config.toml
d_shared_expert = 0
router_score = "sigmoid"
num_key_value_heads = 1
vocab_size = 1300
optimizer = "adamw"
beta2 = 0.98
Below are experts of layer 5 (counted from 0) of a mixture-of-experts language model. Rows are named router (the router's row for the expert), up (a neuron's input weights, with its number) and show model dimensions 64-127. Each number is 128 + 24 x the weight over its row's rms, rounded and kept within 0 to 255.
After each expert's rows: "comes after" lists some tokens at least twice as common just before its tokens as in all text. This comes from a sample of Wikipedia text that the model never trained on. Tokens count by the router's weight.

# expert 97
router [138 118 145 173  99 156 133 159 129 249 117 147 135 137 126 153  99 131 133 155 141 129 176 161 140 103 148 112  96 127 116 138 121 171 106 145 150 144 128 112 141 119  96 132 112 157 165 147  93 148 140 123 125 115  98 115 124 160 139 141  87 133 120 130]
up0 [121 145 114  93 139 121 156  90 138  63 119  87 138 146 177  93 166 118 109  92 145  99  99  79 115 123 101 132  99 156 140 163 123 112 137 156 164  89 127 126 147 108 137 131 142 128 144 126 151  74 113 144 115 126 130 143 142 111 146 113 138 107 100 131]
up1 [108 130 132 108 172 106 109 125  67 113 128 126 130 104  87 116  91 136 139 151 129 114 109 104 149 132 131 179 152 140 145 136 156  80 148 140 132  95 107 146 152 115 125 138 108 138  79 112 122  85 107 142 111 158 144 120 127  81 155  88 121 144 178 111]
up2 [117 158 116 115 162  87 134 146 123 122 163 137 146  99 142 136 172 127  97 102 125 106  96 126 113 114 128 155 154 186 125 139 149 130 126 102 131 107 144 134  99 122 137 131 130 126 117 138 123 127 113 125  82 183 152 151 128 114 133 146 130 143 156 107]
up3 [103  78 154  81 154 141 143 155 159  88  99 125 128 142 136 127 144 133 140 112 106  75 139  76 119 168  93 159 145 153 166 181  98 150 148 120 138 106 139 121 164 119 166 137 163 144 125 143 143 140  65 129 126 118 109 129 123 100 145 140 133 133 137 139]
up4 [ 90 113 125 100 124  75 126 122 123  74 138 107 139 109 147 104 101 128 143 108 144 151 108  72  99 196 121 110 103 168 112 137 141 115 111 146 144  91 150 109 136 125 138 116 164 127 160 146 123 106 108 107 149 124 186 102 169 101 150 120 138 128 172 135]
up5 [104 132 150  96 125 150 143 135 104 100 176 127 132 110 182 130 171  98 102 137 169 121 123  74 167 145 128 141 155 127 127 109 151 119 154 126 128 105 140 156 122  90 123 141 134 123  88 113 148 128 121 103  98 148 158 108 145  96 136 110 122 132 151 103]
up6 [118 126 107 104 178 108 132 114 162 122 128  95 147 100 126 113 170  87 127 123 134 134 137  93 152 107 108 154 133 142 126 135 143 163 136 172 107 126 122 139 111 143 134 138 152 137 116 136 151 135 103 124  52 151 175 113 138 126 138 114 141 111 107 148]
comes after: " of", " in", " to", ".", " at", " for"

# expert 173
router [123 100  93 145 145 142 155 107 165 134  70 165 135 166 158 108 143 103 119 135  89 115 137 154 150  95 131 126  95  98 151 178 111 120 110 129 158 143 117 149  59 164 134 124 111 150 111 149  88 145 129 118 119 163 120 132 152 141 123 172 113 119 105  86]
up0 [111 120  87 125 124 146 145 146  43 127 132 129 110  73 120 124 132 148 151 142 117 125 114 128 121 150 125 139 155 170 116 131 147 102 152 128  81 134 153 133 130 155  97 118 119  97  82 159 135 106 141 118 127 158 168 120 132 112 114 171 152 102 118 104]
up1 [125 142 121 126 181 120 154  98 114 122 118 135 137 128 156 103 157 149 102 100  99 131 112 111 136 121 131 107 154  81  87 146 182  97 137 100  85 136 146 118 117 136 152 167 105 118  99 144 100 117  81 118  75 116 121 148 122 149 107 103 156 109 116 195]
up2 [118 117 100 122 141  88 147  83 112 116  96 146 159 159 147 146 167 102 136 108 120 141  98 128 160 121  98 161 155 141 141 110 129  75 177 190 128 103 106 165 111 120 113 180 133 129  98 143 128 125 148 137 125 170 150 100 150  95 119  99 146 113 140  80]
up3 [109 115  64 114 135 123 137  77 166  85 116 142 133 121 168 167 171 133 150 109 104 139  81 115 101 108 124 143 161 121 138 125 139 107 118 145 111  99  86 141  88 117 145 172 145 162  74 110 126 138 100 151 136 100 127 113 112 125 105 141 146 149 144 110]
up4 [161 123  90 106 155 101 164  95 121 110 110 129 102 173 136 141 143 111 157 140 134 109 131 133 110 120  93 177 171 106 145 105 101  99 146 158 156 137 134 134 123 114 146 137 136 129 130 125 120 105 166  94 133 203 122 127 164 100 134 115 121 111 143  93]
up5 [135 108  93 109 159 131 114 177  98 126 142 160 103 136 126  96 149 136 115 115 142 101  89 134 118 140 103 152 165 115 142 140 159 148 133 145 137 133 139 135 140 142 121 133 139 120 139 177 112  60 152 184 116 167 103  72 132 104 132 144 128 110 143  84]
up6 [ 89 147 122 126 130  99 135 104 181 133 137 138 174 122 172 154 129 144 104  71  76 114 145 110 166 142 131 142 166 133 151 155 142 142 115 125  85 146 176 149 122 104 119 155 114 111  94 139 148 122 125 131 107 123 139 161 169  87 169 127 119 159 125 113]
comes after: "\n", "|", " ", " elect", "oc", " Party"

# expert 49
router [125 120 104 130  98 118 156  98  73 136  97 102  80 113 150 129  96 117 117  83 127 120 146  73 108 121 152 125 145 136 142  99 103  80 110 129 137  87 117 137 113 149  85 116 125  91  96 104 165  98  75 156 114 164 147 122 129 154 124 132 145 113 140  97]
up0 [110  98 123 106 112 170 166 130 112 139 114 100 103 112 166 136 133 119 145 103 105 137 146 143 129 158 113 147 131 153 128 158 157  71 139 171 136 124 143 132 148 123 120 133 120  78  65 122 164 123 117 170 128 146 159 150 111 131 118 117 147 132 127 133]
up1 [108 174 128 111 124 118 112 132  90 128 117 119 126 113 170 120 103  86  95 111 120 135 124 134  88 107  63 121 104 104 138  93 124 147 108 127 123 106 183 111 167 109 141 144  92 163 149 111  70 126 134 118 133 119 170 139 101 120  95 126 152 140 168 148]
up2 [122 113 131 102 113 126 128 130  76 130  78  84  94 100 139 165 104 125 112  91 161 137 103 142 110 149 157 140 148 136 130 119 126 103 112 107 120  75 153 149 140 164 151 126 126 146 109 176 134 117 144 158 117 162 192 117 126 125 175 105 138 122 145 136]
up3 [116 163  86  98 151 109 140  94 123  91 109 159 119 117 158 126 153 128 133 121 137 148 129 106 137 104 106 143 139 107 140 132 133  85 149 127  84 113 150 154 102 122 140 105 158  83 131 124 110 142 110  95 123 139 120 127 117 118 158  94 125  68  84 117]
up4 [143 111 144 113 151 136 106  87 110 121 132 132 113 126 134 171 165 124 144 134 111 136 118  95 157 121 122 134 158 124 147 130 134 121 108 128 136  66 138 107 178 122 153 206 109 123 133 144 110 147  93 157 122 140 115 148 138  94 141 142 154 143 144 161]
up5 [139 111 100 100 153 134 158 114 147  83 118 118  98 124 156 104 125 169  93  83 101 149 129 113 146 124 103 129 112 149 181 111 123 105 117 110 112 148 131 177 129 117 112 114 143  77  87 130 154 112 109 125  73 161 124 147 148 121 129 132 122 112 127  83]
up6 [113 151 160 103 113 137 134 121  82 110 175 111 111 111 132  91 103 138 114 166 111 140 140  87 169 185 123 117 128 113 148 137 122  83 103 100 117 122 145 107 143 110 139 144 143 149 116 118 144 123  88 133 157 127 185 183 113 133 110 133 107 123 145 124]
comes after: "\n", "|", "uc", "ri", "c", "al"

# expert 205
router [148 115 108 151  93 131 160 131 153 192 129 116 107 143 142 192  81 150 141 158 123 118 157 139 132 133 162 139 153 150 147 101 137 161  91 138 179 118 150 136 148 138  86 130 148 118 138  75 109 143 157 128 138  76 112 150 129 148 158 135 115 129 152 113]
up0 [ 96 164  81 126 139 105 131  94 126 155 107 121  92 121 115 117 167 124 124 138  80 101 134 118 152 161 100 136 191 176 114 110 137  94 135 126 129 134 152 173 134 196 141 103 132 123 132 119 134 137 145 156 110 135 157 156 103 150 121 161 119 147 174 136]
up1 [125  77  83 100 105 112 157  90 155 125 107  97 108 132 168 125 149 112 167 144 112 144  87 105 148 109 129 179 147 140 158 129 132 106 135 158 166 148 101 100 119  86 126 163 114 125 127 112 175 118 143 151 127 172 135  97 144 108 163 124 179 135 141 133]
up2 [155 132 109  97 102 174 118 160 145 152 141  90 112 129 124 145 135 145 161 137 126 104 102 113  73 125 130 166 123 149 149 154 123  84 110 191 146 140 178 143 159 166 128 146 167 135 124 138 157 118 137 149 130 149 153 144 122 108 129 139 129 155 175 139]
up3 [122 124  82 119 123 186 117 146 126 117 177  86 113 142 162 124 161  93 128 137 102 142 125 106 100 115 114 177 165 142 143 123 141 101 116 137 105 115 155 172 140 134 130 123 164 110 135 120 147  97 104 166 103 133 137  85 133 110 114 136 144 165 147 136]
up4 [126  91 131 111  93 124 140  82 139 133 122  95 128 119 161 132 126 192 154 118 152 114 118 118 137 152 133 192 150 131 155 106 123  88 154 148 118  87 163 135 135 102 129 156  93  91  96 110 143  68 116 135  92 139 150 168 142 111 120 123 103 127 124 111]
up5 [159 151 101 137 179 157 139 112 122 131 129  97 154 130 162 123 153 157 120 104 110 116 144 101 129 123 112 148  89 108 147 109 158 108  91 135 130 106 166 178 140 181 126 128 173 101 133 133 105 110 114 113  38 128 123 145 157 107 101 108 127 140 165 146]
up6 [123 140  99 113 153 122  99  84 113 124 117 136 156 156 169 112 132 162 133 136 117 170 143 117  95 138  92 164 121 107  84 104 120 100 111 178 109 176 184 139 152 106 137 181 190 137 121 130 151 137 122 139 126 125 156 153 104 124 113 108 133 118 197 124]
comes after: ",", "s", " M", " that", " and", " s"

# expert 152
router [154 133 125 172  75 157 150 132 111 207 113  76 116 100 166 145 123 139 155 154 153 116 157 135 129  92 138 103 131 137 132 119  94 134 111 136 167  92 129  98 147 138  59 114 109 104 121 115 132 131 114 123 125 117 131 135 124 164 122 129  98 145 151 129]
up0 [174 150 126 124 143 158 138  82  76 130 132  90  88  80 132 136 156 104  96  97 159 133 108 109 129 132 156 129 156  85 137  89 108  84  98 120  96 106 107 110 151 146 138 122 147 124 112 118 167 122 118 130 128 128 145 148 128  94 132 116 170 121 168 136]
up1 [121 114 101 128 104  88 128  91 132 134 114  89 117 122 175 127 129 163 149  88 112 138 132 140 142 137 108 151 163  97 148 137 130  92 168 109  95 106 131 153 112 117 109 147 115 104  84 114 113  94 101 139  86 135 177 132 125 118 129 104 136 121 154 121]
up2 [130 114 110 126 120 135 138 136 134 141 127  97 128 120 157 102 112 112 119 136 121  87 145 127 159 165 111 119 133 127 152 139 102 121 110 153 109 137 140 113 167 117 129  96 116 161  80  92 143  91  99 146 121 136 188 160 116 117  97 123 143 182 169 134]
up3 [142 125 135 119 104 150  90  99 134  74 125 108 124 141 158 103 102 172 127  99 115 104 135 100  99 208 127 125 144 114 146 106  94 102 141 132 111 110 145  96 130 120 124 163 116 125 128 143 158  99 107 129 127 145 145 140 117 115 137 116 126 154 146 109]
up4 [134 152 115 113 159 147 167 139 124 129 151 111 118 140 162 113 146 134  94 132 124 132 104 136  91 132  67 122 114 150 181 116 106 139 132 185 127 120 103 123 131 156 124 159 146 115 128 175 121 156 136 162 155 181 138 125 175 110  77 116 118 140 122 141]
up5 [136  93 149 110 125 123 112 119 129 136 124 110 130 119 150 134 115 142 152  84 104 114 111 116 141 158 151 144 150  90 116 131 112 132 163 159 131  89 144 135 116 144 121 143 144  74  42 121 169 115 128 146 110 168 164 133 142 113 183 118 156 107 124 112]
up6 [153 124 145 106 116 155 130 112  70 126 120 144 136 101 206 164 116 152 104 104 103 152 131  75 109 107  98 112 151 142 146  77 178 110 138  98 120 103 111 153 150 108 134 135 151 109 112  87 127 113 119 136  85 122 169 149 157 102 110 146 144 183 112  73]
comes after: " the", " a", ",", " was", " his", " and"

# expert 245
router [ 97 109 147 150 159 154 104 144  75 218 118 147 120 114 130 112 131 113 116 132 159 102 144 138 138 122 136 107 114 128 163 198 161 133 145 120 112 134 123 120 112 115 133  80 134 114 148 160 100 149 139 147 150 133 129 109 131 123 123 115 129 105 105 133]
up0 [152  88 111 108 136 153 109 147 139 113 127  99 142 154 120 116  87 109 141 108 140 173 111  93 169 116  93 145 112 121 171 160 130 137 120  89 160 123 128 130 139 121 118 151 144 102  77 151 173 104 123 157 146 136 119 111 156  99 112 163 156 150 137 109]
up1 [123 131 140 114 156 161 111  92 149 121 126  80 140 149 165 140 106 120 111 106 141 125  94 138 100 180 135 122 111 152 180 135 171 119 144 143 139 119 115 113 120 134 122 122  79 138 109 130 122 134 116 107 143 123 149 142 175 140 149  95 143 135 111 100]
up2 [171 140 165 113 146 164 106 101 132 141 140 100 135  92 145 116 122 145  80 140 125 121  98 120 140 102 113 132 112  72 168 144 147 100 112 138 144 116  92 126 178  96 164 120 117 133 125  98 156 133 107 116 137 171 132 163 152  93 150  96 136 129 124 131]
up3 [126 133 149 118 143 167 160 114  97 137 152 100 150 105 148 111  98 156 116 117 145 124 121 126 177 156 131 110 125  86 117  95 140 107 150 151  88 124  94 120 158  80  91 138 137 104 116  81 126 123 139 124  94 119 151 124 152 125 107 110 105 110 104 104]
up4 [113 128  91 118 160 127 158 143 136 139 100 118  91 138 128 121 180 130 115 108 102 114 138 136 103 146 130 160 161  88 141 125 118 100 162 139 110 156 150  73 147 131 156  97 136 132 127 162 135 131  97 107 111 100 128 115 111 110 138  99 124 146  94 154]
up5 [129 119 133 122 144  92 162 115 102 121 160 145 131 115 120  71 147 135  96 112 148 131 122 129 124 122 122 174 129 116 139  87 102  89 163 178  89  99 152 167 100 130 140 138 121 131 114 133 141 106  96 141 116 144 144  99 115 114 116  40 149  78 138 138]
up6 [121 109 136 117 114 118 123 151 128 116 109 100 142 184 148 145  82 117 109  90 128 172  96 117 149 155 111 153 106 161 105 155 142 139 129 130 126 139  93 105 122 152 131 114 115 131 130 147 129 121 140 176 136 151 137 146  99 120 113 135 126 119 118 151]
comes after: "\n", "\n ", " re", " pro", "ie", " con"

# expert 212
router [142 120 144 180  99 157 136 166 128 215 122 152 146 140 122 154  97 129 131 162 140 128 179 171 140 102 158 109  96 124 118 137 119 173  93 139 149 149 123 111 136 121  87 126 109 153 161 148  90 157 140 122 131 113  97 114 122 166 143 146  90 134 113 131]
up0 [140 105  89 112 127 106 115 100 150  82 117 104 132 130 177 125 116 122  98 100 130 160 107 117 123 145 104 157 110 122 138 116 111  82 113 164  95 118 204 120 107 125 150 150 157 138 144 104 108 101 104 155 106  98 138 106  87 100 173 117 129 126 126 108]
up1 [ 86 149  95 120 112 106 128 113 119 132 119 135 146 119 126  61 153 161 104 122  69 141  91 142 202 131 112 154 117 168 119 165 146 105 136  99  97  95 118 191 147 118 134 151 130 134 120 132 160 129  50 107 147 166 115 157 146  84 145 129 125 122 138 116]
up2 [100 111 104 116 147 124  99 139  94 121 152 140 130  78 175 109 159 134 113 109  85 136 123 124 106 110 126 132 127 111 108 139 152  92 130 136 135 140 141 134 116 110 177 156 141 146 121 145 183 154  97 124 100 176 137 158 114 114 107 133 156 158 172 150]
up3 [ 97 101 105 104 147 101 157  89 118 114 114 125 142 130 138  45 138 161  84 111  76 157 101 112 139 152 113 131 157 131 131 156 131 110 147 109  91 103 163 130 137 135 152 125  99 114 104 114 106 107  99 127 113 108 170 139 158 122 128 147 148 121 117 128]
up4 [155 123 116  88 142 122 155  92 129  96 152 102 104 113 121 131 147 146 116 111 107 154 110  62 132 144  85 110 156 154 126  96 157 108 132  91 121 124 140 166 151 118 149 137 115 133 125  99 126  98 121 118 144  90 124 105 141 113 153 126 164 111 124 140]
up5 [139 136 125  85 134 143 133  98  91  95 114  97  98 114 150 100 157 148 122  67 102 135  69  95 111 139 115 167 131 115 138  96 134  92 164 133 111 106 125 149 116 127 153 157 136 127 143 104 139  65 121 165 123 138 158 126 145  73 124 119 151 116 114  90]
up6 [107 136 121 126 148 125 115  94 135 132 142  94 139  88 113  90 126 150 168 134 125 142 114 126 141 110 121 102 121 104  84 138 166 101 156 130 122 119 155 160 176 123 146 175 148 127 130  73 151 113 143 136 120 124 155 117 193 103 164 138 150 140 163 142]
comes after: " of", " in", " to", " for", " with", " on"

# expert 98
router [109 116 163 162 139 145 134 153  92 172 139 161 169 120 147 144 125 108 121 140 159  97 135 149 127 119 173  94 116 123 134 157 156 152 147 135 114 137 123 117 125  91 124  69 130  95 162 145  81 153 122 122 126 127 143 113 135 141 156 141 131 145  96 131]
up0 [135 121 143 129 170 141 113 132 134 123 104 112 143 103 145 120 198 137 147 142 115  88 155 136 115 137 142 145 178 127 108 119 168  87 141 118  98 109 136 134 113 135 164 124 158 124 128 121 170 131  77 117  71 113 127 159 129  99 127  97 116 121 112 116]
up1 [128 131 120 113 105 130 105 107 143 133 115 167 106 134 140 156 123  64 141 115  90 135  93 136 115 160 123 123 125 134 163 117 152 110 161 149 141 123 146 107 137 110 133 126 137 136 159 139 130  81 107 149 164 128 178 153 143 117  74 138 111 115 126  83]
up2 [125 150  91 106 176 133 122 119 131 122 147 104 127 111 101 100 116 113 101 148 117 140  84 122 126 127 137 105 110 136 135 141  84 129  98 128 113 128 157 169  90 146 196 130 125 171 137 109 117 101  94 135 131 146 144 160 132  86 137 113 181 126 125 165]
up3 [125 145 119 103  93 115 125 133 115  77 121  72 128 129 142  88 124 152  57 143 133 162 105  99 136 136 148 150 108 116  72  91 159  99 137 149  85 141 105 140 165 139 122 116 131 191 128  88 132 122 116 167 154 152 101 154 129 127 120 112 141 110 137 137]
up4 [154 164  93 113 148 139  92  97 159 126 125 112 140 154 122 112 108 110 126 100 110 117 115 136 194 174 112 127 167 117 136 157 137 132  85 149 120 112 154  96  91 129 184 130 114 100 152 158 147 111  70 137 109 110 140 139 132  95 125 101 176 115 131 148]
up5 [140 165 127 116 124 137  94 147 161 118 133 109 100  96 100 110 153 173 120 134 110 143 107 111 158 137  99 128 139 109 153 121 128  92 138 112  78 102 106  94 140 132 119  94 117 136 103 119 102  86 107 142 150  80 119 116 120  92 114 104 124  83 124 126]
up6 [154 120 118 140 145 124 108 126  89 123 119 113 129 148  86 100 139 160 104 148 132 167 128 116 121 112 117 172 120 141 140 151 136 138 123 147 135 128 150  95 134 155 178 106 151  98 138  98 134 110 128 159 141 130 137 142 148  87 171 122 133 157 128 133]
comes after: "\n", " to", "\n ", " and", " was", " an"

# expert 130
router [138 157 147 169 107 142 135 149 146 233 107 158  97 114 127 139  97 132 101 150 166 103 156 154 157 100 171 104 108 136 125  94 122 175 109 149 156 140 108 125 103 122 102 158 104 128 134 163 112 166 134 121 132 111  95 118 134 153 145 153 112 128 130 156]
up0 [133 162 145 126 168 131 141  83 100 122 144 114 104  94 163 107 120  92 127 117 122 118 112  94 144 120 114 125 129 144 123 153 164  95  97 140  81  93 125 147 150 152 152 113 123 143 104 104 145 132  96  82 102  91 124 105 128  88 104 126 163 131  85 150]
up1 [ 88 138 130 106 136 138  89 141 125 123  88 124 128 108 186 110 125 168  83 112 129 117  87 112 134 164 123 121 147 193 166 110 148 127 106  94 104 148 107 143 158 115 123 116 138 123  97 138 131 116 131 145 138 154 130 158 125 121  99 115 113 140 116 100]
up2 [120 100 107  95 110  92 123 101 144 125 103 146 126 133 135  75 126 158 148 165  87 131 130 112 161 157 100 127 132 142 116 120 144 129 152 143 133 118 112 150 157 124 150 133 126 109 101  81 203  69 104 126 123 128 127 137 153  93 130 153 151 113 156 116]
up3 [188 147 135 121 169 128 132 131 133 129 163 122  81 109 173 111 125 115 139  99  99 134 110 119 141 157 117 101 139 118 122 114 128 130 149 135 121  93 152 150  76 152 162 155 128 146 136 155 134  72 124 114 127 130 158 129 154 121 131 120 177 139 112 116]
up4 [135 118 126 115  92 123 144 102 151 120 112 143 132  96  97 113 152 180 133 174 137 157 132  91 151 171  91 151 147 132 122  97 181 143 140 127 106 102  93 128 132 104 130 153 124 152 146  80 161 112 101 114 106 113 133  95 155 113 101 116 124 146 159 108]
up5 [113 112 113 122 166 145 146  84  79 121 119 121  97  95 162 102 146 185  85  89 137 142  91 120 172 109 133 162 165 124 137  98 154 125 161 121 144  68 129 136 118 137 117 139 140 142 153 112 142 150  97 139 146  91 112 154 147 107 136 115 106 135 120 111]
up6 [119 147  94 108 165 151 112 156 131 139 130 127 114  85 178 172 158 121  88 106 106 124 127 130 158 117 113 127 126 109 160  71 115 115 152 138 104  83 120 153 129 120 128 159 135 127 106 108 155 107 129 140  81 119 122 117 149 120 114 130 155 104 121 120]
comes after: "\n", " ", "|---", "|", "er", "|---|---"

# expert 171
router [ 99 141 131 178 116 143 168 145 131 184 164 156 154  96 138 158 113 120  70 125 148 142 169 163 152 133 148 149 132 129 137 130 129 136 140 130 114  92 104 106 128 131  86 112 105 141 164 118  95 159 128 134 120  92 115 107 115 171 141 109 109 102 100 125]
up0 [115 123 154  76 162 140 133 114 133 132 148 128 143  87 128 145 144 134 146 124 133 138 108 121 134 116 126 193 100  90 141 117 117  67 142 109  99  99 139 104 149 193 138 123 138 144 121 137 131 135  92 104 137 171 172 115 122 133 139 104 123 122 129 102]
up1 [126 185 131  98 119 100 167 103 125 108 163 134 165  97 134 119 140 107 108  93 131 120 131 137 144 172 155 176 112 128 174 103 179  88 148 110 107  81 102 148 138 130 132 106 107 141 112  80 133  93  97 150 113 125 141 130 125 114 158  63 149 103  82 131]
up2 [116 118  85 139 133 101 133 103 101 113 142 156 115  89 142 126 134 127 141 130 127 103  97 116 122 140 129 190 127 120 130 117  81 116 126 155 169  85 117 111 111 113 142 161 183 125 130 120 130 109 134 121 106 123 143  96 161 111 141 148 158 152 170 109]
up3 [118  91 115 133 143  87 124 139 125  93 137  65 141 119 135 109 112 164 142  96 136 115 116 115 124 117 126 157 146 152 110 140 159  86 155 178 119 141 124 159  93 105 148 172 121 123 130 109 116 102 130 165 104 119 147 134 188 132 124 103 122 141 117  92]
up4 [106 130 107 122  89  76 135 143 114 119 155 118 120 102 116  91 169 143 135 125 123  87 113 139 125 163 104 186 123 135 164 127 131 109 102 142 123  98  94 121 114 124 144 173 141 150  94 132 139  98 145 125 101 186 150 134 156 119 137 125 131 188 119 114]
up5 [117 114 138 128 120 145 131 130 111 125 104 134 138 156 132 116  86 118 166 111 140 158 100  90  88 136  86 138 139  90  90  86 142 104  81 167  94 102 114 155 105 127 166 173 117 147 113 140 124 164 138 119 131 133 161 144 103 102 128 115 132 152 148 161]
up6 [139 130 141 106 113  68 109 138 145 106 123 116 167  90 152  73 112 133 126 124 151 138 113 128 127 105 144 145 150 143 141 173 145  83 168 133  92 100 119 125 146 164 119 159 105  81  78 102 138 110  88 135 134 107 113 108 164 130 115 112 144  99  89  92]
comes after: ".", "\n", "==", ").", " H", ".\""

# expert 163
router [121 114 130 162  88 147 105 165 130 183 110 137 141  93 148 103  84 129 103 155 134 107 141 114 123 129 138 166 145 152 114  50 146 150 100 131 149 160 139 101  77 132 118 128 133 141 162 138 104 135 140 152 116 118 114  73 151 132 150 109 108  67 136 124]
up0 [109 139  95 122 134 137 115 150 152 102 205 134 113 132 129  82 152 139 127 135 152 108 114 110 138 154 113 117  99 146 142 120 146 117 122 135 118 147 141 128 185 156 182 156 154 140 158 163 146 112  90 132 125 125 124 100 158 122  94 130 153 166 157 159]
up1 [118 118 119 113 141 112 116 121 153 124 150 157 137  94 135 117  93 158 149 136  94  93 128 130 124 162  51 171 110 128 147 112 138 126 132 128 116 132 185 126 132  89 119 106 107  92 109 118 139  90 129  88 139 120 182 108 118 105 114 122 179 182 142  99]
up2 [118 116  73 131 110  99 127 144 131 123 168 111 130 127 108 123  93 125  91 107 148 172 109  95 112 156 101 139 164 119  93 104 128  91 157 122 103 110 147 104 112  81 101 115 138 103 109 147 153 102 113 135 100 156 118 130 174  81 118 141 112  96 115 136]
up3 [124  93  85 111  95 141 113 156 119 126 170 132 125 109 133 153 132 100 166 125 140  94  96 115 123 146 100 146 115 116 149 134 148 136 129 155 122 138 155 173 131 163 134 159 165  73 150 166 166 105 114 167 163 163 137 122 131  85 126 119 119  78 123 139]
up4 [126 115  85 127 126  94 133 130  92 121 104 135 133  97 142 118 101 142 113 120 170 112 113  95 133 167 107 140 122 104 126 103 169 122 130 121  83 154 163 102 115 201 131 147 114 114 120  80 162 118  86 158 126 190 131 129 137 112 145 131 140  91 140 167]
up5 [166 148  94 127 151 126  69 132 121  83 119  96 108 118 124 156 189  90 145 109 125  86 112 116 110 128 137 168 157  74  85 116 125  75 133 141 132 135 136 143  98 144 131 139 115 148 130 164 110 133 127 133 108 119 150 130 148 123  96  60 174  94 120 131]
up6 [137 147  98 105 157 106 114 149 113 125 119 127  92 141 109 115 203 144 110 142 118 133 118 107 113 154 127 147 141  96 125 106 150  99 158 127 142 124  92 128 135 185 128 144 129 135 133 159 141 125 162 131 128  99 118  84  87 117 116  96 116  94 111 149]
comes after: " of", " the", ",", " in", " and", "″"

# expert 44
router [146 114 148 172  92 155 139 166 125 212 118 145 137 142 126 159  93 128 135 158 141 124 175 171 141 107 163 116  98 124 121 135 117 175  91 137 144 145 127 117 147 122  84 125 110 156 167 136  95 153 144 117 120 111  95 118 119 162 134 151  87 132 115 130]
up0 [145 135 143  83 107  78 151 121  83 142 131 106 123 149 131 134 119 103 135 105 140 107 106  96 161 153 125 153 142 146 119 100 145 125 146 118 105 111 126 152 158 120 135 157 164 132 140 121 131  93 126 101 111 142 122 156 104 119  95 119 134 116 133 155]
up1 [166 133  92 103 176  90 126 110 139 116  89 106 116 124 133 128 129 126  99 118  98 108  68 120 157 141  97 176 136 146 163 131 184 124 121 155 106  67 127 148  94 143 126 141 147 138  87 135 114 107 147 101 127 147 115 156  94  98 140 122 115  73 112 140]
up2 [161 135 120  86 122 117 132 179  99 118 148 100  94  83 113 156 139 156 174 155  90 158 125 100 142 120 103 102 119 125 120 148 136  95 106 119  88 144 138 132 135 149 140 135 149 115 133  85 159 155 116 142 128 116 147 150 145  96 121 123 174 149 139 165]
up3 [149 140 140 114 168 143  87 138 124 119 127 141 143 114 132 146 132 119 127 115  96 107  85 109 154 122 138 165 131 161  91 118 153 119 108 140 126  95 138 141 147 137 170 182 165 159 114 148 118 130 110 113 127 149 157 112 108 104 124 121 122 147 140 147]
up4 [138 163  87 120 131 133 138 130 124  97 114 108  69 137 178 124 122 111 114 135 101 138  82 121 134 107  79 123 140 120 144 139 150 129 115 143  82 111 126 162 137 109 122 140 133 162 141 110 150 104  61 143 107 131 131 107 122  69 146 115 138 125 177 103]
up5 [145 136 175 125 163 104 129 140 124 116 129  87 171 143 116 125 109 134 157 118 118 121  86 113 139 131 134 187  92  88 135 160 184 121 105  86 106 120  87 128 125 166 142 164  88 158 122 120 136  99 108 103 134 120 125 127 160  83  79 130 151 120 128 135]
up6 [120 157 134 104 136 124 112 161  96 117 120  64  98 120 103 115 175 131 102 116 139 107  95 118 120 162 136 153 121  92 168 126  86  80 133 156 100  97 158 150  81 123 122 119 128 129 126 144 155  87 125  98 139 137 117 141 121 103 133 160 126 132 139  99]
comes after: " of", " in", ",", " to", " at", " for"

# expert 137
router [145 106 114 123 146 120 108 134  77 130 159 111 109 172 126 157 143 164  94 151 149 133 128 116 103 127 109 130 150 126 108 110 158 124 121 135 119  85 131 177 159 128  93 111 116 136  91 102 125  90 140 162 135 107 137 141  95 153 147  95 102 121 129 112]
up0 [157 161 156 109 133 127  91 104 116  83 103  95 118 142 101 168  81 127 119 135 120 112 122 125 118 158 123 126 127 148 115 118 102 117 157 107 180  87 178 124 151 156 104 144 148 123 140 101 122 133 112 159 119 112 110 121 116 136 114 158 119 142 167 161]
up1 [ 85 116 113 115 170 119 120 148 111 140 158 101 113 157 173 143 123 178 123 117  86 136 106 115 100 116 109 170  97 121 124 160 160 118 129 126  81 147 109 134 134 138 120 164 156 136 139 140 110 118 115 134 161 124 147 126 105 122  78 100 100 164 134 165]
up2 [129 146 121 115 178 124  98 126  91 113 117  85 150 164 124 146  99 115 170 110 111 125 119 116 109 138 115 114 180 159 123 136 117  91 105 133 158 113 150 123 134 102 131 129 146 139 123 120 130 141 135 127 157 153 151  70  85 123 127 136 174 102 116 113]
up3 [137 176 152 120 174 154 126 112 125 113 128 100 163 125 110 105  94 175 151 115 123 153  88  91 103 125 129 145 151 115 116 162 127 118 191 103 139  82  97 147 124 139 116 145 132  93 111 132 159  90 104 111 142 153 125 106  95 128 137  96 117 106 116 121]
up4 [134 133 126 104 136 108 104 150 129 111 105 189 115 115 130 139 178 151 128 140 117 155 105  93 148 140 101 140  99 149  92 138 196 128 107 160 139 122 150 127 163 136 109 137 118 161 126 122 134 148 119  79 107 112 114 128 131 125  98 116 141 155 156  83]
up5 [134 157 124 131 170 100 124 145 151 111 110 118 113 119 131 139 133 129 127 108 117 151 129 133 111 156 116 153 135 128  82 136 166  96 105 157 112 130 139 170  79 112 115 176  96 139 140 138 118 149 134 149 108 158 188 135 107 110 113 127 144 172 106 150]
up6 [161 118 131 109 143  99 105 125 100 157 153 113  98 139 156 122 135  95  87 110 153 112 132 128 135 120 106 114 101 104 104 105 142 120 120  94 123 133 141 172 142 155 149 139 139 156 133 134 125 127 144 201 111 156 136 134 141 125  99 124 139 164  74 108]
comes after: " the", " The", " to", "The", " that", " It"